From a checkpoint of a small mixture-of-experts model trained on Wikipedia.
Size: 10 layers, width 384, vocabulary 50257, 82.9M parameters.
Experts: 32 experts in each of 9 layers, 176 SwiGLU neurons an expert, 4 picks a token, a softmax router.
Training: a variant of SOAP for the experts, 305M tokens, 5209 steps.
Below are experts of layer 6 (counted from 0) of a mixture-of-experts language model. Rows are named router (the router's row for the expert), gate (a neuron's input weights, with its number), up (a neuron's input weights, with its number), down (a neuron's output weights, with its number) and show model dimensions 288-335. Each number is 128 + 24 x the weight over its row's rms, rounded and kept within 0 to 255.
Before each expert's rows: a language model's description of what the expert responds to. This comes from a sample of Wikipedia text that the model never trained on.

# expert 26
What it handles: Years and dates. Four-digit years and year pieces in birth–death brackets, office terms and table cells, like 1898, 2015, 18'37'–1915.
router [136 144 136 146 158 117 163 122 120 141 143 114 122 155 158  87 139 111 133  99 119 149 122 160 135 141 124 152 124 153 106 151 117  92 112 116 145 184 165 152  93 107 110 145 132 138 134 157]
gate0 [152 156 141 128 163 133  97  87 106 136 127 146 160 143 137 115 145 145 153  92 163 124 105 167 110 103 100 165 116 121 139 142 113 147 147 106 165 143 122 116 122 144 138 144 141 117 155 139]
up0 [126 108 112 113 148 151 141 153 137 145 115 133 131 112 177  96 112 144 102 158 153  96 128 188 105 152 160 136 180 119 131 109 165 122 109 122 124 165 102  98 147 143  96 136 109 141 181 165]
down0 [139 147 154 118 161  98 140 139 145 111  97 167 123 112 126 167 129 102 113 111 101 141 106 133 135  44  99 140 143 128  70  91 146 113 163 107 141 110 169  70 129 179 114 142 138 112 106  91]
gate1 [173 158 138 107 160 134  84 129 120 136 141 121 165 158 136  97 168 127 138 155 125 135 144  97 120 128 137 141 140  99 139 124 159 103 150 152 138 175 120 102 131 131 110 100 128 118 146 144]
up1 [196 151 175 112 149  91 128 134 103 150 144 135 176  52 128 160  86 131 103 117 154 124 124 116 147 145 121 204 147 118 129 158 103 120 115 131 101 126 102  98 104 137 101 110 172 117 113 148]
down1 [139 105 124 154 164 114 123 117 121 139 134 118 144  80 148 111 160 107 134  97 140 129 116 136 106 102 108 117  85 126 109 144 118 103 159 138 134 143 121 155 109  91 122 160 150 122 166 128]
gate2 [147 150 125 128 146 133 125 104 182  98 138 159 167 177 100 162 130 122 154 143 121 146 202 136 159 138 115 103 149 104 143  80 112 154 143 118 137 141 161 119 118 154 172 119 148 169 133 141]
up2 [117 156 138 126 129 115 143 108 114 147 113 157 104  94 125 116 173 169 105 126 151 175 148  93  97 114 140 150 138  79 149 105 117 115  81 139 158 102  88 135 106 135 150 126  72 159 147 109]
down2 [169 120 166 123 121 161 145 121 124 110 140 145 144 108 121  87 132 142 144 149 163 129 130 106 127 128 151 137 107  98 106 138 148  98 142 131 157 139 112  97 159 103 115 123 168 139 142 102]
gate3 [120 117 135 119 114 168  61 119 122 134 125 107 139 113 126  99 117 145 130 113 148 141 130 157 130 113 152 132 145 128 129 134  85 125 146 130 125  96 122 110 143 124  96 144 148  86  94 116]
up3 [ 71 131 131 113 118 114  90  75 103 158 137 157 136 135  93 160 138 119 108 145 130 116 145 117  97 114 185 141 165 159 155 141 106 165 106 103 103 125 135 130 180 119 141 149 138 110  96 155]
down3 [138 144 100 110  90 178 116 111 147 140 160 132 151 104 120 105 152 161 132  63 123 151 141  98 117 135 131 139  99 138 109 104 143 163 149 104 120 109 131 129 126 139 142 158 147 111 166  87]
gate4 [112 118 128  98 128  93 127 146 109 123 103 127 136 166 146 116 119 124 171  73 148 122 134 136 112  87 171 127 131 142 111 149 144 111 109 145 123 132 106  78 126 155 140 108 124 157 114 115]
up4 [141 137 154 124 128  98 137 136 143 131 207 161  90 149 164  72 141 143 158 131 151 153 134 108 135 134 147  94 145 114 123 132 123  77 152 129 155 141 139 102 101 135 170 154 146 137 165 146]
down4 [162 105 118 138 116 130  70 122  96 107 158  78  97 136 109 129  97 148 154 119 104 110 136 153 120 126 154 111 142 100 154 164  77 125 131 108 133 103 113  61 127 101 125 132 106 121 107 100]
gate5 [126 169 111 134 136 133 118 149 154 121 106  97 132 112 139 123 126 156 135 137 149 145  92 139 144 118  89 138 130 139 147 124 117 107 151 159 147 152 110 140 138 112 148 133 118 118 106 170]
up5 [162 110 127 166 139 166 146  80 161 128 154 144 128 147  95 159 148 142 122 122 145 116 116 126  99 138  80 123 114 162 105 132 143 143 136 149 109  93 155  93 173 118 132 165 103 107 130 120]
down5 [112 171 108 138 113 107 106 127 115 119 118 147 108 117 116 108 131 115 109 126 100 127 121  78 104 137  98 133 151 121  81 175  78 148 110 139 109 127 138 119 112 134 126 139 122 128 144 110]
gate6 [122 120 136 138 160 127 143 114 137 145 133 128 153 110 118 128 115 101 141 142 102 161 171 121 104 124 130 107 151 133 118  92 132 150 122 104 131 120 125 124 157 130 126 100 138 133 107 143]
up6 [112 137 125  96 143 120  93 110 116 158 129 107 149 155 136 110 152 126 146 160 142 127  75 105 183 119 112 141 120 134 133 143  78 132 112 145 137 165 152 171 108 145  88 129 134 105 135 111]
down6 [118 166 180 106 144 145  97  96 108 104 119  95 144 122  97 136  84 116 150 129 168 106 135 130 176 143 134 113 137 102 124 126 105  92 154 139  85 125 122  90 141 156  95 136 105 132 119 103]
gate7 [175 109 121 147 142 112 117 132 149 101 151 138 133 138 109 196 107 132  82 151 106 133 122 133 119 165 142 133 128  82  98 102 136 136 120 121 160 123 145 148 131 114 139 131 123 123 134 132]
up7 [128 123  97 108 146 114 130 131 108 141 153 121 139 133 110 140  99 133  84  83 128 176  99 152  99 186 147 115 156 140 108  97 160 168 124 161 123 175 148 110 131 125 144 141 136 108 124 138]
down7 [115 131 108 118  90  98 134 104 141  94 114 150 121 112 132 149  98  80 114 151 130 133 148 151 122 132 133 137  94 112 155 121 134 106 120 116 126  81 108  98 126 146 175 136 119 140 156 153]
gate8 [127 147  94 120 104 104 104 162 129 149 135  95 139 146 123 115 117 174 118 139 176 139  94 131 109 116  98 147 138 146 119 132 111 119 128 114 142 182  79 118 140 130 154 115 143 100  94 145]
up8 [129 159 121 100 152 138 125 138 151 138 146 134 152 105  72 164 135 172 141 126 165 148 165 119 166 109 127 129 154 129 107 120 107 135 139  95 112  92 121 151 123 130 103 161 140 102 134 124]
down8 [109 143 124 126 121 175 164 142 136 142 118 117 110  97 109 107 157 137 138 147 136 155 151 139 194 124 124 152 137  98 130  82 111 131 154 131 145 141 120 141 102 139 132  93 109 140 146 147]
gate9 [133 160 118 154 137 114 122  94 165 155 119 131 119 152 131 103 155 112 103 117 112 113 118 140  98 157 134 164 140 110 124 141 112 106  90 136 150 126 156 155 148 164  92 146 108 156 106 111]
up9 [ 93 151  93 119 148 137 181 127  96 107 145  99 109 131 137 129 153 119  90 126 144 149 162 139 134  98 152 123 152 167 110 109 144 121 131  97 132 106 127  96  98 142 104 127 108 132 134 139]
down9 [129 155 149 104 115 118 165 154 119 159 111 150 163  81 111  84 109 137 169  73 118 157 109 126 110  98 107 122 152 153 114 163 128 163 147 155  81 168  71 142 116 121 127 125 121 142 120 120]
gate10 [145 146 115 117 130 120  92 130 128 122 126 150 102 119 141 131 162 125  84 148 156 134 138 146 108 117 111 111 153 138 144 125 180 146 115 124 163 120 134 101 183 124 139 103 132 138 142  76]
up10 [130  99 122 117 110 124 127 137 145 144 159 150 132 152 147 145 111 159 136 137 138 103 126 150 139 124 129 138 134 112 149 114 107 140 136 151 142 143 136  94 177 128 147 127 150  91 151 130]
down10 [116 122 105  87 179 131 143 141  77 144  89 125 120 144 126 155 104 128 149 120  95 173 118 124 166 139 123 126 140 158 100  78 130  97 146 120 127 149 107  98 122 102  97 119 185 146 114 110]
gate11 [142 105  95 135 114 119 158 184 137 180 105 113 151 125 136 111 123 136  82 166 101 107 110 118 132 159 118 149 101  87  76  95 149 146  59 180 147  94 112  88 126 130 116 127 140 119 191 126]
up11 [127  82 125 146 136  85 144  91 111 150 142 101 142  61 116 164 116 154 154 162 110 159 180 115 154 123 135 106 125 121 152 107 160 133 113 127 103 149 107 178 111 121 115  97 160 142 157  75]
down11 [133 115 148 168  76 133 138 132  96 111 162 108 130  99 105 143 117 106 145  92 105 116  98 125  88  89 118 147 126  91  90 133  95 133 143 130 146 138 134 162 111 151 145 128 127 167 139 129]
gate12 [168 151  93 177 141 136 167  94 172 120 143 122 125 146 110 117 147  97 151 116 102 142 116 114 161 124 163  98 145 143 142 143  93 102 108 124 150 116 118 130  95 131  90 117 162 139 202 139]
up12 [122 139 148 167 171 125  83 185 104 151 172 103 101 109  73  83 118 105 106 171 184  97 123  93 134 118  80 120 113 117 130 167 112 114 103  77  93 137 120 182 130 118 174  96 140 149 132 130]
down12 [ 77  86 122 119 107  93 103 132 138 133 106 147 130 156 122 105 136 173 136 104 134 120 118 168 143 122 130 136 122 136 174 151 125 108 160 119 137 125 131 135 160 114  97 128 104 146 114 145]
gate13 [144 157 149 106 133 148 172 140  88  96 199  89 131  80 118 117 143 126 120 125 142 133 116 178 170 106 128 132  86 153 154 155 122 157 142 152 150 158 128 163  99 120 120 124 108 144 133 160]
up13 [128 131 120 161 137 101 138 112 138 166 139 120 110  76 145 155 104 141  88 129 108 139 128 117 112 102 143 117 118 131 142 176 154 143 127  94 138 108 117 104 135 124  87 123  94 162 122 117]
down13 [134 122 116 140 116  92 128 180 123 136 125  94 160 108 134 109 130 139 111 124  96 167 180 131  97 124 122 141 167 118 129 129 116  67 109  91 167 137 108 117 123 119 123 115  88 145 114 141]
gate14 [109  86 104 187 127 146 142 143 107 147 122  95 171 143 127 129 122 144 129 127  96 138 163 169 101 137 151 131 106 115 143 131 135 127 124 116 132 123 134 113 118 160 129 120 150 122 145 103]
up14 [101 100 154 113 122 130 105 119 137 120 118 107 124 125 113 130 132 150 159  87  90 115 116 123  99 107 105 141 147 111 143 164 126 103  70 105  96 102 147 123 148  97 145 142 153 124 108 144]
down14 [170 130 179  69  85 150 168 137 136 177 131  95 166 126  95 126 112 125 145 140  96  98 105 173 114 155 176 122 132 151 100 121 152 126 105 139 100 149  67  88 141 166 128 114 120 167 129 164]

# expert 10
What it handles: Numeric table pipes. Pipe separators between numbers in sports standings and statistics tables, plus census-style prepositions like with, at, from.
router [129 159  88 161 150 162 126  96 170 121 148 112  86 154 143 136 177 161 149 121  99  93 118 134 130 141 109 124  98 136 119 139 140 140 153 125 114  86  74 147 128  82 114 151 163 120 111 151]
gate0 [158 155 127 120 148  97 143 139 160 127 146 117  92 142 123 154 155 130 101 107 137 146 113 130 109 142 139  97  98 118 148 157 116 146 155 130 135 114 113  93 101 141 155 154 131 148  98 166]
up0 [110 122 145 110 151 151 112 106  65 133 117 127 155 128 109 107  68 150 120 136 120 126 123 126 140 141 165 180 146 138 159 111 149 123  95 137 120 140 133 125 151 139 138 150 149 121 125  82]
down0 [112  82 120 159 141 134 196 120  99 100 148 127 107  90 158 104 148 116  92 189 124 131  94 118 133 151 109 129 160 140 103 164 135 119 103 110 123 167  99 107 119 129  90 116 109 130 139 161]
gate1 [124 173 113 158 111 141 111 160  96 117 154 127 113 109 117  73 128 123 159 152  92 105 119  94 125 102 169 123 108 117 112 113 172 114 153 157 130 127 119 164 102 149 124 166 136 140 154 117]
up1 [142 103 165 155 177 146 143 130 125 149 156  79 132  67 140  94 151 132 146 134 150 123 138 116 170 133 129 139  97 154 170 134 123 133 186 149 103 110  65 129 161 119 112 156 111 166 133 114]
down1 [135 134 127 125 159 145 129 124 122 114 150 115 106  78  95  91 147 131 131 142 146  95 147 147 119 154 136 167  75  95  94  93 176 164 120 116 114 113 118 149 144 108 154 137 156 116  96 103]
gate2 [ 74 103 132 121 133 130  77 140 103 137 119  99  84 121 176 103 114 157 119 130 124 115 145 125 119 130 113 159 164 128 122 149 130 151 127 146 148 137 115 136 156  94 120 124 154 129 155 125]
up2 [ 83 121 148 129 121 131 145 122 122  73 126 129 112 104 146  93 135 130 152 144 127 182 168 105 136 138 106 140 156 101 146 126 106 137  95  98 132 124 134  84 153  86 140  85 145 149 138 140]
down2 [151 135 129 106 137 123  82 168 123 141  91 159 101 119 136 141 117 152 140 151  93 163 123 111 107 126 147  70 158 114 113 132 165 168 129 125 129 127 130 112 153  98 130  96 124 135 127 125]
gate3 [111 203 139 128 109 100 148  96 121 119  91 111 124 146 156 123 165 120 115 144 171 145 142 107 125 101 113 100 158 134 111 183 145  84 123 112 158 113 103  79 164 123 125 154 125 118 155 151]
up3 [119 141  86 106 113  73 125  93 186 147 125 116 139 169 117 107 129 140  99 160 169 114 115 109 169 121 193 132 121 140 116 167 149 112 129 118 144  64  79 129 157 148  89 164 135 114 149 137]
down3 [ 98 109  75  96 150 139 114 168 137 142 131 135 147 174  99 151 110 143 141 159 111 152 158 156  96  96 159 146 162  93 120 161 139 177 129 135 170 119 136  83 112 138 106 172 130 150 155 137]
gate4 [124 115 128 146 172  66 137 181 136 126 149  85  99 142 142 155 174 160 148  92 145 166 125 133 149 121 134 127  88 116 101 144 137 124 102 141 102 150 106 123 138 158 124 108  87 106 112 131]
up4 [145 115 122 138 167 115 172 155 111 170 127 150 126 110 128 138 115 159 104 152 123 112 155 118 112 126 143  80 125 160 145 102  96  84 153 131 109 159 115 135  81 140 128 112 131 157  85 111]
down4 [119 153 141 111 135 131 143 105 122 110 176  98 128 109 119 123 104  98 103  72 161 133 137 148 137 167 151 137 124 116 103 149 190 110 109 161 135 200 137 111 119  85 153 131 158 103 120 115]
gate5 [167 138 156 119 123 130 125 120 131 129 165 122 140 108 130 154 152 142 100 128 155 130 150  92 124 137 161 169 137 124  93 110 116 131 102 118 120 129 115 130  99 115  89 138  98 135 122 119]
up5 [105  86 123 107 141  90 100  94 149 172  87 114 128 139 101 167 126  98 172 133 122 110 105 116 114 111 147  88 167  92 131  81 117  90 127 129 110 109  99 197 144  98 148 125 102 145 133  70]
down5 [175 131 138  77 117 112 120 105 117  97 135 127 164 120 147 147 157 156 169 142 114 107 181 108 135 158 148 110 157 136 152 129 111 147  92 129 116 126 145 146 129 159 147 117 122 139 115 164]
gate6 [150 140 140 122 113 142 145 134 115 106 100 119  97 165  76 120 138  99 126 121 132  68 136  72 105 100 142 105 165 146  99 135 148 154 112 194 131 142 127 116 102 127 194 144 122 154 178 112]
up6 [150 168 170 138 151 109  78 117  79 107 162 113 163 125 125 117 106 116  96 125 124 109  99  99 128 131 134 100 110 145 150 139 117 129 167 122 100  74 130 104 141 160 114 140 147 134 123 122]
down6 [111 156 144 167 119 123 121 142 132 120  80 136 147  87 128 174  97 131 106 120 144 143 153 119 119 143 133 106 116 146 110  97 147 159 139 111 186 134 153 133 106  90 139 113 138 115 109 100]
gate7 [118 118 129 190 133 162  83 164 101  91 127 103 127  79 160 129 166  61 113 127 139 156 103 178 164 118 105 161 159 133 117 115 122 144 126 160 111 172 134 140  95 164 144 150  76 141 166  96]
up7 [126 107 115 109 115 161  90 156 139 142 131 178 140 143 146 141  92 142 132  85 112 107 140 118 105 120 106 141 118 122 114 144 128 115 112 144 167 144 140 133 123 153 132 131 192 105 173 154]
down7 [136 108 112 135 161 114 100 105 121 118 125 164 143 121 147 125 120 137 126 155 137 141  82  93 138 110 174 117 129 121 143 157 144 154  98 108 100  88  89 127 149 164 108 121 141 143 136 131]
gate8 [110 121 107 138 113 109 122 107 159 122  89 141 137 129 117 121 117 137 130 117 143 113 130 154 123 121 112 105 147 150 127 128 112 147 137 125 126 138 142 130 111 163 110 156 125 101 112 141]
up8 [130 166 171 111 140 165  93 123  75 149 120 157 158 102 131  93 100  97 124 136 121 103  79 130 121 130 108 137 152 147 124  81  74 137 123 128  85 150 121 112 110 122 144 150  75 153 127 159]
down8 [153 142 150 157 144 153 127 103  97 136 110 135  87 127 171  80 154 144 107 125 127  46 142 160 162 151 135 117 150 141 166 121 141 109 105 154 134 116 116  82 131 173 135 155 126  97 164 128]
gate9 [147 160 143 141 117 124 161 129 127 145 124 154 103 157 137 108 167 148 123  85 114 140 113  97 149 144 175 122 145 117 111 111 103 129  97 150 155 142 114 135  98 131 159 126 103 109 132 142]
up9 [119 100 118 134 138 101 125 120 137 128  79 165 107 135 112 131 117 118 111 167  84 134 141 171 103 121 117 102 136 148 130 129 127 136 118  99 148 120 141  73 122 150 148 134 123 156 143 151]
down9 [117 101  83 110 124 147 108 113 127 131 122 155 116  97 110 117 100  96 130 150 104 148 144 138 140  78 141 155 157 166 112 147 105 142 134 125 120 135 107 143 120 131 146 129 119  91 129 150]
gate10 [135 140 141 126 161 122 108 161 120 150 124 142 145 114 118 148 116 112 144 117 178 121 130 115  99 107 153 117 169  92 148 104 136  85 135 149 126 163 133 184 129 124 112 114 100 114 137 145]
up10 [124  52 132 162 158 124 114 163 139 149 157 123 109 140  93 148  99 118 106  58  88 137 140 120 133 115 131 101 128 130 113 114 142 117 121 133 121  87 134 119 130 160 185 154 107 117 113 125]
down10 [122 118 144 139  86 117  92 114 112 107 135 143  83 147 137 142 104 115 137 172 110 115 142  85 139 105 176 154 127 149 128 118 100 118 124 142  96 116 155 120 117 144 162 117 100 107 110  92]
gate11 [112 169 115 104 126 106 119 195 119 169 107 153 141 145 141 132  85 131 131 158 138  97 107 149 152 160 139 138 117 137 141 145 129 125 166 138 157 119 120  99 117 116 130 134 137  97 134 146]
up11 [128  89 148 132 115 179 119 110 107  80  93 171 143 114 106 105 141 117  84 102 157  97  96 155 128  98  82 160 122 119 106 143 161 182 151 125 109 140 138 104 174 100 149 113  79 124 129  83]
down11 [121 138 124 113 112 172 107 143 145 129 136  92 142 152 107 134  87  73  79 142 145 166 140 125 157 132  83  80 123 128 153 132 120 175 137 103 130 130 112 153 141 106 121 126 137  91 120 121]
gate12 [146 148 108 106 150 138 106 107 145 108 109 103 160 109 109 136 138 153 142 167 112 115 128  76 140 135 137 123  91  90 116 133 122  99 145 122 130 104  96 137 118 143 104 130 143 122 136 166]
up12 [ 91 194 104 100 143 138 154  91 145 129 153 128 124 102 140 125 117 163 135 147 129  98 135 120 168 116 137 172 142 159 111  83 114 116 153 117 141 168  72 118 153 113 106 114 115 130 129 101]
down12 [146 134 117 161 145 126 138 116 177 132 134 137 147 122 116 133 118 113 139 119 102  87 155 130 115 136 113 110 113 142 132 139 106 109 143 122 152 155 144 154 119 153 130 142 172 137 108 151]
gate13 [146 102 134  87 141 135 121 154 160 126  74 161 116 124 130 130 133  98 113 109 170 147 109 157 130 133 116  63 141 121  77 138 167  77 136 113 119 146 141 121  94 157 149 117 171 135  95 151]
up13 [109 160 130  86 137 142 117 106 120 111 108 165 138 110 125 110  90  88 135 122 135 142 123 130 119 154 127 109 112 118 105 108 124 174  85 115  80 132 158 136 114 159 113 119 172 152 143 121]
down13 [117 110 127 112 159 116 101 129 154 128 128 116 118 112 129 116 106 126 118 133 128 115  82  71 177 118 125 120 114 106 130 119 144 138 128  98 179 112 121 138 107 109 133 101 137 115  96  85]
gate14 [165  93 147 128 105 134  72 125 136 100 164 109 124 158 196 148 128 162 118 133 123 140 170 130 126 125 115 156 134 118 156 113 137 107 106 100 163 154 171 122  97 136 119 130 112 156 157  92]
up14 [123 138 136 113 133 116 140 112 114 161 136 145 119 128 103 129 122 187 127 130 156 123 103 120 150 135  91 131 105  90 145 103 153 137 138 149 119 143  87 118 178 140 145 137 153 146 108 139]
down14 [114  92 169 119 152  87 173 102 104 152 101 144  73 117  95 128  95 111 152 115 143 114 157 123 111 125 130 122 132 150 141 135  95 134 108 191 169 154 121 117 160 121 117 126 162 140 110 114]

# expert 15
What it handles: Pronouns and name beginnings. Subject pronouns he, she, they and modals like can, plus opening syllables of names and words such as Sh, Ch, Al.
router [101 132 159 152 128 168 146 107 101 140 148 124  99 160 122 149 125 171 120 111 114 124 111  65 123 158 152  88 150 184 162 107 128 123 117 129 137 133 144 134 109 146 153 148 128 173 154 103]
gate0 [132 140 121 124 138 105 149 107  99 137 137 151 129 138 135 111 158 128 128 142  93 146 102 137 150 126  86 169 130 134 168  91 135 149 154 108 136  97 139  96 155 125  99 134 109 138 151 153]
up0 [161 113 139 140 196 141 122 141 111 139 136 150 117 157 103 117 128  83  91 132 128 109 127  88 104 165 103 143  99 111 120 107 128 154 138 113 107 112 166 107 156 102 157 115 131 145 114 163]
down0 [143 106  77 111 108 120 126 129 101  93 100 120 130 195  88 107 118 113 138 136 158 105 153 147 106 123 101 114 124 136 156 101 120  87  91 113 124 149 102 112 137  82 110 139 145 119  81 159]
gate1 [118 120 118 116 123 101 142  94 124 135 105 102 111 127 155 125  98 118 134 125  75 139 144 128 126 109 142 132 137 145 129 115 127 144 164 144 100  98 113 118 141 135 105 138 109 104 129 142]
up1 [126  94 116 152  92 156 123 108 131 145 150 139 166 115 116  88 129 162  98 113 169 132 161 165 125 126 141 127 139 114 124 126 125 134 112  90 128 143 125 131 155  89 117 169 116 117 118 142]
down1 [111  96 133 134 147 164 117  99 147 110 162 107 129  79 141  70 130 119 131 166  85 137 112 123 100 132 137 133 123  90 127 133 132 129 136 144  97 114  90 137 166  94 167 178 158 145  64 143]
gate2 [167 167 150 119 142 117 157 148 117 148  85 127 150  70 110 120 151 115 146 108 125 172 132 124  81 120 147 139 118 137 143 113  92 141 112  89 163 130 147 129  76 147 113 140 125 119 133 153]
up2 [112 169 121 121 112 161 111 155 154 140 134 136 149 166  97 113 193 120  93 133 136 133 121 148 147 173  89 100 109 110 112 161 134 160 146 133 132 176 112 145 122 133 128 104 121 126 111 105]
down2 [120 112 121 135  96 135 118 149 136 146 129 137 136 133 127 171 164 173 142 140  86 144 180 170 133 140  95 135  98 147  99 148 104 111 164 153 164 143 120 144 140 136 100  92 130 111 113 123]
gate3 [111 116  82 122 105 143 116  95 124  95 161 133  95 146  88 142 115 112 126 167 126 121 127 115 157 116 132  98 172 109 158 108 141 116 177 121 110 133 128 144 131 129  92 140 132 114  94  97]
up3 [106 106 125 113 133 118 111 125  72 110 157 108 103  71  86 157 106 172 111 138 135 138 140 167 147 163 120 119 123 177 154  94 101 150 128 135 137  92 134 105 157 103 179 162 103 174 126 115]
down3 [140 117 116 118 128 168 127 147 105 105 141 121 151 144 103 131 141 131 143 108 113 166 109 106 124 146 142 127 136 117 121 154 100 128 119 138 154 113  93 153 110 100 175 128 136 146 129 110]
gate4 [128 163 149 116 119 121 142 110 102 137 100 103 131 152 151 122 112 137 150 137 152 151 136 128 142 119 152 145 115 139 140 111 101 127 159 124 155 120  96 128 116 136 128 116 102 105 135 131]
up4 [164 106  97 122 158 171  96 141 155  87 138 155 157 133  75 131 135 135 142 116 101  98 140 139 114 128 133 115 125 140 165 153 156 110 131 119 105 133 135 111 162 128 106 120  95 140 114 133]
down4 [132 116 171 112 120 142 125  76 163 122 160 140 161 136  99 111 131 153 111 103 103 151 142 124 123 117  94 157 116 126 180 122 139 122  96 109 141 103  84 172 142 171 102  93 157 137 127 193]
gate5 [ 71 140 143 140  88 140 129 110 158 128 121 162 135  84 146 140 112 114 147 147 146 132 137 136 115 111 110 133 131 138 114 147 129  97  96 180 163 120 163 140 121 126 131 171 158 151 127 122]
up5 [165 130 108 178 145 129 143 152 116 139 122 114 124  92 114 134 130 147 133 118 120 156  91 121 119 169 131 133 131 137 113 106 104  91 109 147 150  95 160  93 106 111 158 160 164 137 110 150]
down5 [ 95 132 120 194 150 127 106 142  99 157 177 150 137 138 123 150 144  99 117 130 158 151 137 148 127 164  97 140 122 151 100 121  71 130  90 164 114 116 115  94 129  94 183 108 146 130 168 118]
gate6 [130 110 131 119 141 155 162  89 141 127 127  92 120 113 114 121 146 136 135 102 104 145 140 121 128 128 127 106 180 152 164  81  87 130 145 135 132 128 125 140 148 156 101 110 150 144 172  94]
up6 [ 80  95 129 160 124 104 107 141 129 120 128 121 141 146 110 128 127 126 152  84 158 136 150 141 135 136 116 110 128 120  89 138 177 120 135 148 135 129  87 153 152 119  92 145 140 158 109 155]
down6 [134 131 140 122 132 125 118 156 131  99 160 118 168 144 112  88 138 110 149 167 164 120 126 112 125 135 180  99 126 141 160 122 111 123 123 103 138 133  97 168 223  91 117 121 117 105 133 109]
gate7 [120  89 113 160 133 120 100 107 117 118 131 100 112 129  90 141 113 111 143 144 132  76 156 162 152 179 141 143 172 136 138 165 137 155 113 101 167 117 102 133 104 163 172 157  95 176 141 159]
up7 [122 136 116 139 128 113  95 122 148 137  82 122 118 115 162  90 117 186 165 160 179 140  82 119 134 133 160 103 136 124 128 104 113 120 125 133 126 183 171 110 138 145 115 140 168 143 143 141]
down7 [118 114 113 122 129 132 100 116 121 155 123 151 119 139 118 132 153 141 107 118 139 130 131 110 134  51 133 148 120 147 168  89 121  82 121 141 156 119 122  83 164 117 113 119 142 118 127 139]
gate8 [161 157 146 103 126  70  95  82 101 124 111 118 116 110 141 142 163 150 144  94 145 172 129 131 103 154 121 182 179 138 171 170 109 121 110 179 105 111 146 108 124  81 148 127 114  80 119 159]
up8 [124 130 101 127 142 126 114 165 146 100 168 129 153 150 167 149 132 115 151 151 179 179  40 116 129 113 133 102 135 142 144  68 105 150 121 167 111  94 137 134 122 153 108 122 116 162 119 130]
down8 [141 105 141 194 139 120 108  99 198 151 124 131 146 124 108 130 134 120 170 141 118 163 114 130 164 121 128  99 112 144 101 128 128 141 124 124 131 120 133 124 116 143 157 122 139 126 109 183]
gate9 [125 144 124 112 122 149  85 127  75 132 121 149 123 134 110 146 128  95 113  90 142  87  65 111 163 151 144 142 124  72 132  85 169 111 123 121 163 150 145  94 138 149 123  98 129 107 133  99]
up9 [195 121  96 151 126 134 117 130 198 116 157 146  92  72  85 140 131 110 156 137  97 157 166 141  90  92 121 112 118 129  91 125 141 149 147 105 107 135 120 156 169 124 145 101 153 171 131 150]
down9 [136 140 120 126 157  95 158 108 139 130 153 119 123 123  93 139 124  83 132 176 146 173 145 117 106 134 146 131 118 132 141  96  99 142 145  96 109 100  67 132 124 135 150 114 148 115 133 151]
gate10 [140 149 131 123 136 103 137 168 115 121 128 138  85 117 157 139 108 150 145  67  94  90 121 120 122 109 100 142 164 121 125 162  95  98 142 153 135 151 146 164 129 148 122 174 140 127 102 124]
up10 [147  88 115  95 128 139 119 151 120 163 152 120 162 157 140 147 112 151  99 147 123  93 137 146 131 128 111 113 153 133 144 159 109 132 117 108 104  88 100 116 174 109 120 109 110 136  97 124]
down10 [139 106 134 190 120 107 121 114 126 136  91 101 120  89 133 135 114 122 113 167 163 137 118 107  71 145 109 141 101 119 133 187 100 142  88  95 155 119 104  57 134 156  74 113  91 141 149 118]
gate11 [118 140 119 100 122 126 151 144 108 118 148 123 182 191 149  83  92 153 113 114 113 150 101 166 142 122 123 128 130  98 112 156 143 127 143 152 152 118 170  91 131 140 125 111 103 120 193 129]
up11 [ 98 127 131 153 160 147 151 121 138 123 182 124 154 108 134 140 101 131 113 149 146 106 146  77 151 179 139 125 137 186 127 122 103 135 103 101 130 127 102 118 138 139 144 156 134 133 122 125]
down11 [143 161 172 155 125  74 104 101 112 138 110 155 115 140 106 128 146 141 103 163 116 144  79 114 127 125 124 115 120 118 188 102 125 164 135 128 140 105 132  45  88  93  93 145 117  86 124  96]
gate12 [163 133 139 110 145 106 120 149 109 120 141 161 142 121 138 124  85 153 124 116  88 134 168 162 115 134 144 121  70 112 130 106 142 162  72 137 106 118 136 104  78 125 107 115 112 150 152 110]
up12 [ 69  90 117 146 140 110  93  82 131 111 111 139 149  99  91 116 136 109 154 128 150 153 120 174 124 169 151 165 137 149 114 103 149 151 104 134 131 138 130  96 135 112 129 143 111 114 128 151]
down12 [136 123 161 101 147 115 132 167  90 106 158 160  96 134 137  93 138 144 146 109 109  83 105 106 108 108 122 127 163 129 167 115 147 135 128 112 106 115 128  50 134 141  90 116 120  68 111 132]
gate13 [104 101 128 117 141 130 116 115 121 119 154 132  88  91  64 149 126 130 112 161  93 104 115 134 166 101 152 155 114  97  97 130 131 121 142 171 123 175 134 123 104  92 154 145  96 190  95  79]
up13 [116 121 122 127  89  72 168 158  88  97 146 128 117 144 129 136 129  87 106 171 103  98 130 150 114  95 128 171 122 131 190  85 111 141 142 131 117  92 139  95 100 109 161 131 156 157 108 148]
down13 [148 158 147 144 167 121 115 146  92 118 129 117 145 108 127 121 103 122 149 188 109 109 120 135 106  90 170 132 115 129  78 100 107 101 130 122 157 131 161 118 181  96 162 128  80 136  83 156]
gate14 [ 93  84 133 118 138 143 115 109 106 113 152  99 104 157 110 183  91  98  86 164 139 127 128 139 116 147 115 123 134 108 137 112 136 148 194 147 122 131 124 145 110 133  96 109 123 104 107  95]
up14 [138 107 171 135  86 128 136 127 123 134 107 140 137 132 152 135 102 150 102 116 113 127 176  95 106 123 110 106 134 120 155 187 148 100 135 126 162 113  99 158 154 147 100 158 108 120 138 179]
down14 [164  85 140 156 126 151  90 137 156 147 136 120 164 130 117  87 117  85 132 145 151 152 115 125 156 110  91 146  98 143 133  78 100  65 143  84 119 104 126  84 161  96 150  98 139 171 119 125]